Weights of a small mixture-of-experts language model, trained from scratch on English Wikipedia: 9456 steps.
Below are experts of layer 11 (counted from 0) of a mixture-of-experts language model. Rows are named router (the router's row for the expert) and show model dimensions 0-255. Each number is 500 + 40 x the weight over its row's rms, rounded and kept within 0 to 999. Numbers have three digits each.
After each expert's rows: a language model's description of what the expert responds to. This comes from a sample of Wikipedia text that the model never trained on.

# expert 9
router:473507538553514550517512528503449533464537463538496551476476540594537516419497545476444539524513462472605546523467588512488456476488538443494495486496438479455545510564485454471495454487481463551483570589492495534530453454524564491444436515449504510513558484487496579549513471491467578458485486518492528441420521432493501521469492523532450411465567533467470462466526470443467480444498460459456573518534582504534472476500494528482509564405489444520505472468495471535527471474497534445433453513531502521519487540434542547458473559492443441447513533504558500414449537473544531447521471523535468516463433540478533591475485452480480530506463505545498505550481434473547558497583555540477507499529503533458479472493511479466582518542472518502434461484591449493481526505506529
What it handles: Dates and birth info

# expert 18
router:472420521502506565460537531430460469459480471511586570539467547553532534468470528575366498434473496425514493564511543454523447539463528475559544437493474453496464498520436466479562480507545545500543503506483433506495481468482505571522501521452499532513523491484497482540479558556468618470522504502520507438449548470513446441441589478485481501451532468446450483453513463417514465436449414535456547513502504511535441494537468428498495546445443535574458467518465504504544441526553534493484502459511521551492450485439551516461541533483413454462539548528513472460450458460483560473543488461560515479499477511448546510448451498472470543533460510512552544528457484544486545514499535517525480462549503548414463450517542489449501492479500514505481529482527506430447508471486545
What it handles: Plural and noun endings

# expert 30
router:441482517538528530479507455502489504414493485459514491520420502548482500518504524467444601532465448418517472537420524514456444507494524472563516542452472510495453555517491437474547529422514497530532563515487516513476496420433479490519462522499462560473566518454456511524458552491503527480493463498529543487465495429526425427440502498492547447484466442490435514476542480502515500516373432524434511504523524528484512517494521504488495466386494539548467491501518456536522506477569589401419519445501491520483475477450504554473565534517530516432491565517523446462526536481500489397475442433469515496495500499476477518475438514535504499528525534512545468524537497546488557442535560506472545529572484550463438488442531484462473574544571458524441557495537477470474526488422545
What it handles: Foreign and taxonomic names

# expert 5
router:459501565529490512452530504529471488481466553473470563524481544474564563423462492494441497488522504409547514496427611493533441515537530488544468461404458480509508551514457495476485543501571502542462503564533521499546510476485528505474486548478508514537583464542541546543493473512470556504546497490510517492329528445540479444458482496509489460517442501478482535465410483489510499468477462531459485617551509448573468532506449505421480520504506449490466484542500479558516433458509530441419485453528503596487460539491488525488475533482497480447510529534580502430506525472439574455500451483551445462509505515508506516481475510495478538459506505530487520591476485494482538460514528475464593553507541518514485437466446483460481523482515475502407515454515492472542520438448574
What it handles: Table delimiters and numbers

# expert 25
router:446415506609556492487545553451499429527493475516479518543484541547519508451494473517491553529491422464538542481415502423466495468424503451533502488446522442463492527521462499422484443418531523495553511569484501555558459471486553492482426532503460547523519423516498499555431537599499549491489421562510566461420526480550480467458533557525518498487532382476442489489489441456488470522492496491435509525547514518516449542543491447427451485487440509518470498571448506492454488488563544436483518451541556525470461498465488515439483495465466475481535524490557483478494476525452507480510474471533504470518431527431449556482462458523471555579475506509518511496421487489515491453489528524480557451527551552528502483495503436439453552532495505476463502440566433463526502496535525
What it handles: Film and award titles

# expert 16
router:439512553502488514454510489507471524511501550507515561538451540515489560451553500549503536430563460504534554525516534477546463470498559450562474499490465493418471499484490472493557521501564575587500538497513495531591487459459523599445453524452487549533580515514505568542527488519501550500565473468555593435415572430526489492422543536514512512489483466509456485451457453527498510421500483478430506551576488475491471499561502460421475476503468587471489449580471452512500471550513495432490465441516509541455491497424504510449445552481465491450549527489546517509421493515494546425472448461543498479450471500441475502479497488523479556492497548520559533523507488556539584491514503470550508516528560531513470426440493513452510550525517506529500497439570473498515552458465563
What it handles: Sentence and section ends

# expert 0
router:473456477575517547491437581430469454460452545516564570560497584483489505463510455481415577497497482437553491554460528437465404447495542468538543497523474465474451501557511457519543515451559507544501536498487487469561488505449517508456510507473486550576565442468485491581497508529497550522517452537574514474431523460516481466485521553444553500485477462455485496491523456494463519448498508512500521504582478555508412486508471474504448502463455523555475489593482430499522451510517547460459491418534554533481509534514504524466528574488435505452556594543470448437419476486525524486541472442535486501462557525460519537495462491470488485538539491504460538496442492500475519541503548482456565457498511521554418489485474446401442504516513523502505492438507479492552539409497529
What it handles: Latinate word-initial prefixes

# expert 1
router:464510520566511531502540485511473433520487511503550545570462452578496482493477522581442548497544492450506480515431539518483503466506547539535532501489490472471451498503453471469525534398498533530598533526447575492528546487412592529525463544462475483513589501480477548586400493585498504433502413515579529484489532473533467448510531537489480409439475462528471476447494481509534449493468476513467559528494508531475491520542466505504471502461524535549454480473437468543508431485518510491482516513549475522452439492477468479475489578483509474464541536543530417453512518398552586450478486436493465517468488491522461534429435456576459492532527538487484556543440484534476536469479544472487541478545474461469499467476446496508507477531545517511457565436464434445534555452490502
What it handles: Proper-name inner pieces

# expert 14
router:428492559534522506491500508505468514417511461524529565551494518524519537494501484475507529452561405423556552618474513422453488486528548504468515459463470488460449615452443460496526503523522545545504517541498485563517516468494550455486480548481535547485539490513453537547491481518520503395546461516508510466479516490528484550462543532576512514523445511465455527496448499508514480524497436518455541506546459484519420471511502460437486514502432457529469427500502517554504474530542569450448525504496502495517501461529567511498549497499506455511516468535520441471438559441520508416537495432540426516493476498492536568474448420595424577514487521498560614566461506528492505440532543476483486453522527497402476477466479468462502479526526469483513535464490487439556534461511583
What it handles: East Asian and Arabic text

# expert 17
router:511488492547586534472538473432507471474502542462511527514498538507536530433517520503466550480581485472505501509491601466448418500484481483568516502519468474420504536509477441501529524474541493495530522529494520497526475501459488456466452573455493530525560411514490515489490506519483520422545501487525539498457597486542414510488574490503433497462509446468470472499546427496475504395486479592481488488520546559542415495517501447448417552419466507496473450570482454495489514444529569449478556455514551497457460437471521511524474504445424511508510538521523462420524487491448529477456498496531433470470456572489495529484472457498501516541424512555540489466387503560526542502502505534461554473601516540495493505508439509460524488535537498492396549490559501479549556459469482
What it handles: Word-initial pieces, music credits

# expert 2
router:469443507552536595461522487493474464545468549456512540496432513536448515484492491566439589514518493443542478503462562473479468488559570508562532549490487483477407535507485478480573509471521521545518532552440513566534514481525598533474445529486460483497555443548442556488469503522448528486505481485522518514471483517485473488475505548524541476449511503465442523438542482487452428473472410532518594536497512488566499502508450465497439510512534555524477491512489496500530477440563538415471514447516463619441499514510533501490520519479572459410554496481519482457520539443505536384526461431530458483479498519525473509434418466590429499529463547503534522539477481549545539452501548461465561493557565461476509494466476437484446501504525478503483543470501508517556497428469498
What it handles: European name pieces

# expert 29
router:473476508540564537472494521509494419495468497485510529527479537513498571377504443541435540487538509498515583529459526426444502455549543483512522500484478513457484515460480484533543539486497536562556538519431515564522554453458425463532460517488497520523548465552473498497500503529535544505537519479497598488395465524501511504464554470486445530418504467461510454514475487425509424519538488465473490508540533525508485658508440498473496504477449516528400479561491485438568477484552528479526430536516507577522445506486552521462532563478501516505499505518558513453423452495521537474553498482481461517456498595476469516543502457521454528501551563422583530541497415538525506491562579514439520488574535529483482475513503489442535510555552487490473521483500469505494507447459545
What it handles: Decimals and percentages

# expert 21
router:505515526458545552486544498469450489468439426544526575509488556507478534444521440563503509460460452398531585518505537477421522498564465508548531483475505490484460510473433467469587519499539525514619527500455499479519510534440602506503452517480432534562536480565525531549523539573471477453509544503548481495457546479522501462439519506542473484480510436453471455420513471498570430469466468525453495495539527469489436489552488460476465510433534503492489444488487509529523495535555513495461477522512555535433455454520514561430505560500539453431501527576483511474510526510469567459527438531547505466492482468472462546436435455498451562541486487456503500512489429519536574472530592493499565574502488531512485483465498522455453553563533441508486509458481503452452529502472571
What it handles: Acronym capital letters

# expert 24
router:443479537500554557465517502488499446480463464498517519507503521542469518388499482515530566531481465469506552556465512474493463492506491469533534488490494460430436560518459405479522451437538511552580548560454525512548553464496494457460502525464456583530522454539514554517463554550425561474496488540522537457468556461540469447479532469555473463478444461476491469432511437486489486434491487510452527590586503546571410573528443443500481512420450534538437484548446490526500473508554526487472472402570526549451474501443535504495566538485498443473512528529561455459409502480529502453478488489541532503518439567461542516494467459530462500503522564474506510516467458515567532474524533443490512495557546568471443450517507453430469523510476478491471492488551456479462508456516528
What it handles: Prepositions and quantifiers

# expert 26
router:468428452508587547476480617463408506477539462502501560548471502593528541420478521519492528464507447467523544502461544464523478447500485466532487490514446485463534529464484476435545491526532480519556479546516467509556567518431498539403532528500529560513555525511482563548506493491438533504559450526511495489427516461509479506457542524511449516498507453395450477478518466450477550492496516494451493517475493524565454502511488544523506570470520541545442486541529466560493417470583504473411525463535574551481476476448474499440494516458545451472487570523518478531502563476501519506556526480533516435466462501409462504452500505539484515529475476483545508524447440548458541512488500566471518452535473576410474424493410470468528492504480499471473566464544505490489576509487561
What it handles: Official title pieces

# expert 22
router:458464556539575508461520536518474455522465534521524484547437524537483499422565482533490500512465477463554575542488504456497401422505484475511532519461521458463448565476475476448538502454501526488563524557459443492522514479488537513499457565445478522515519445552480554536478476547465570509547509547553534432478577441555423513525477507528497456490489448529419480467519486495554493467516513498435569509558551501544460534563498433460531582473483550560494504527515426546460452515554546486458454449507583551497422486434536561462516571463472498447520562496499494484435493450457583520502464483518466501464431586478556538468463459518474507539535540502486491552473474553477554533551554508513564447548532545491479456498500474478446470500488481442477547487520453497510521443508560
What it handles: Determiners before nouns

# expert 27
router:486483505527574512516516479450496488447472457470490542574444520531511504454508491471488504459565505439491587529532501458435494469465477451537538504452478432503482485527489461437512485508520448532533589563500451498570488456477451524443515543448401489521547448558502576554434523582505552470540469545508493468440509446548477514485500476567494470473572517451468470462454454453541488497489463536481577607545486532530494528538458492481473478520555528528536497562399438575517452478544503449457459505523522492422468541512517582513495538449516430513513528556521511486497484432448533452551509409470426451520548607498508524462508505503499534535519530497531535512443461572527517457522519496465538510594496508547472475465485477527522495528510552488433512508565460478493536482451512
What it handles: Sports results and seasons

# expert 13
router:458461492497577497448513541485491462474535458510498548537481524542547548495546501532427493450488474424543494508421533457426467418458535518517565493516506455448491532492499459484554452496516585536557545566515456495479523460478580523498477484469440482520511461530467480488493530559446535429536486508553510480474525521542473467451517481533474438514555482468449509462517484469558446506462442531459541535496523417511480555530473461485498536471473480523480489498493469492488499453538555469472549460560499575422417480462509475455530560471495459486476484525507483483488567510476544425485460418491373448441440486461468539449405524535487523553518542430513534545486484495521523401506559474486518463495545523466446518513528419474478530475520511495530558464537409436451558449444456
What it handles: Name-final pieces

# expert 28
router:456502528566518568468492537482448476455460438466531565523515510503544573502507495474432484497469467390526554591484479470430501506487509492507518534459462453469446541496503497472505461442516553554451552593480491525453503542492551574486463511461472484541537494551524496546498520519471592471546520561514528428356542452501478480447577549537480428465508485513484481458526515519522498452454477497457528622552498476498495508538444448479507487503495485519450426547493404512620453425554505444459548448521535518515440456416556551530491493486507496442518506569483513440507503490491526474511497509508528488470531514477525526485509504491458501554499532489522491528462443535555532486473512555434513536511527540445529440482448465442524478498587471504499513474550495485465491442535526
What it handles: Table cells and numbers

# expert 8
router:476453476532528516463556478487465503506531510551514537539450515562480514480473430493435512471509496387496571501498452483431437459481517453518513513508377476551466487478472489465500528421525544521570568498510535411511527452463484471491454524444533512511575517520482539515427470516472550469496543535524547429372506498492526430495535500486537507475517482457474500467478394512547454440494503534448521624518488546537400521496518505488491542530493500501507499483495466522532477524501535461479562463533597501425457478496467539474525557495498414522570479541528515482473512481431512383510489475543490423484460576510517498501454436492487533433487528414550519554486489553504544531533509479508507495513466512488416475501474480471520512502484480493458520472507485452486535522453601
What it handles: Table headers and separators

# expert 10
router:490482529486521500450466545487483471477545469470496536493487491523542529463496465527445569473533482446567496561434493457469463466533492533497488547473484432517405528573482453495547550504563506563470525524430508483502551481493530534487500543458481528584602470505458566546503446504460538488509541482560517510436562472503472477512528488510484510439492509539463489461476527505546487485501479516472576577549537544527497505526451472444436546431527485506463474581460490538586462523551508461499466423475483481470481453498476489454531540435507475455460540568502423486417483500470473476482446424587502446447494566455555595482509482465533576515463565492511523504473447539496516536481533475529531502527484500427466464458545485465556632500509520486493521511485529508619537443492554
What it handles: Verb stems in prose

# expert 31
router:454511519517511517475466458490443461542536399506475546529468498519473541423528470488483597547519459437496491560470578475472440513511515563512540576450499457546474523542445475471507513456531527509511532490454445512542526494475513470500470516459497559537529484549478546497477508512449564465546516454589510492459525481557423441438570484554518531446471512518457502446465497480592481470498495496415553588526450535561482473516493497465474579456487514498511464532484466465545462505557519450496437469558514559490456526430565453444525562448447462435514504553517467494412526492476512489524504400546501473428464571471570536462453432500481521506463538550488513487450473509496542480492535459503479458548506498400483423506548476542550565506541495470492531466520482498452555475536514
What it handles: Verbs and their endings

# expert 4
router:452398462535532501447515551424479502489488553509536565490524505532528503468561477537535513472494468485476483509485528456430477513514497503546539483512484439479506539514468432455467555479487497552492547529535478475499542508520514528516483518504463557491552469508534593496431470513394506431547416565537514461414533422557473492408550461553452428464532509470496500463442461502545409478418490512431538494553527483533466520478477470473454512441537504525481508560372483544496417502480517459484488467575547532493506503514567593461509508457434492498523508533518486484458498502468462481536473438519474455465478605476483497507478459563526538506514530444576498530524470487541450485499584496472509541496508492497478540513491459435433493535552491453425503475555466410492497479471504
What it handles: Sports competition names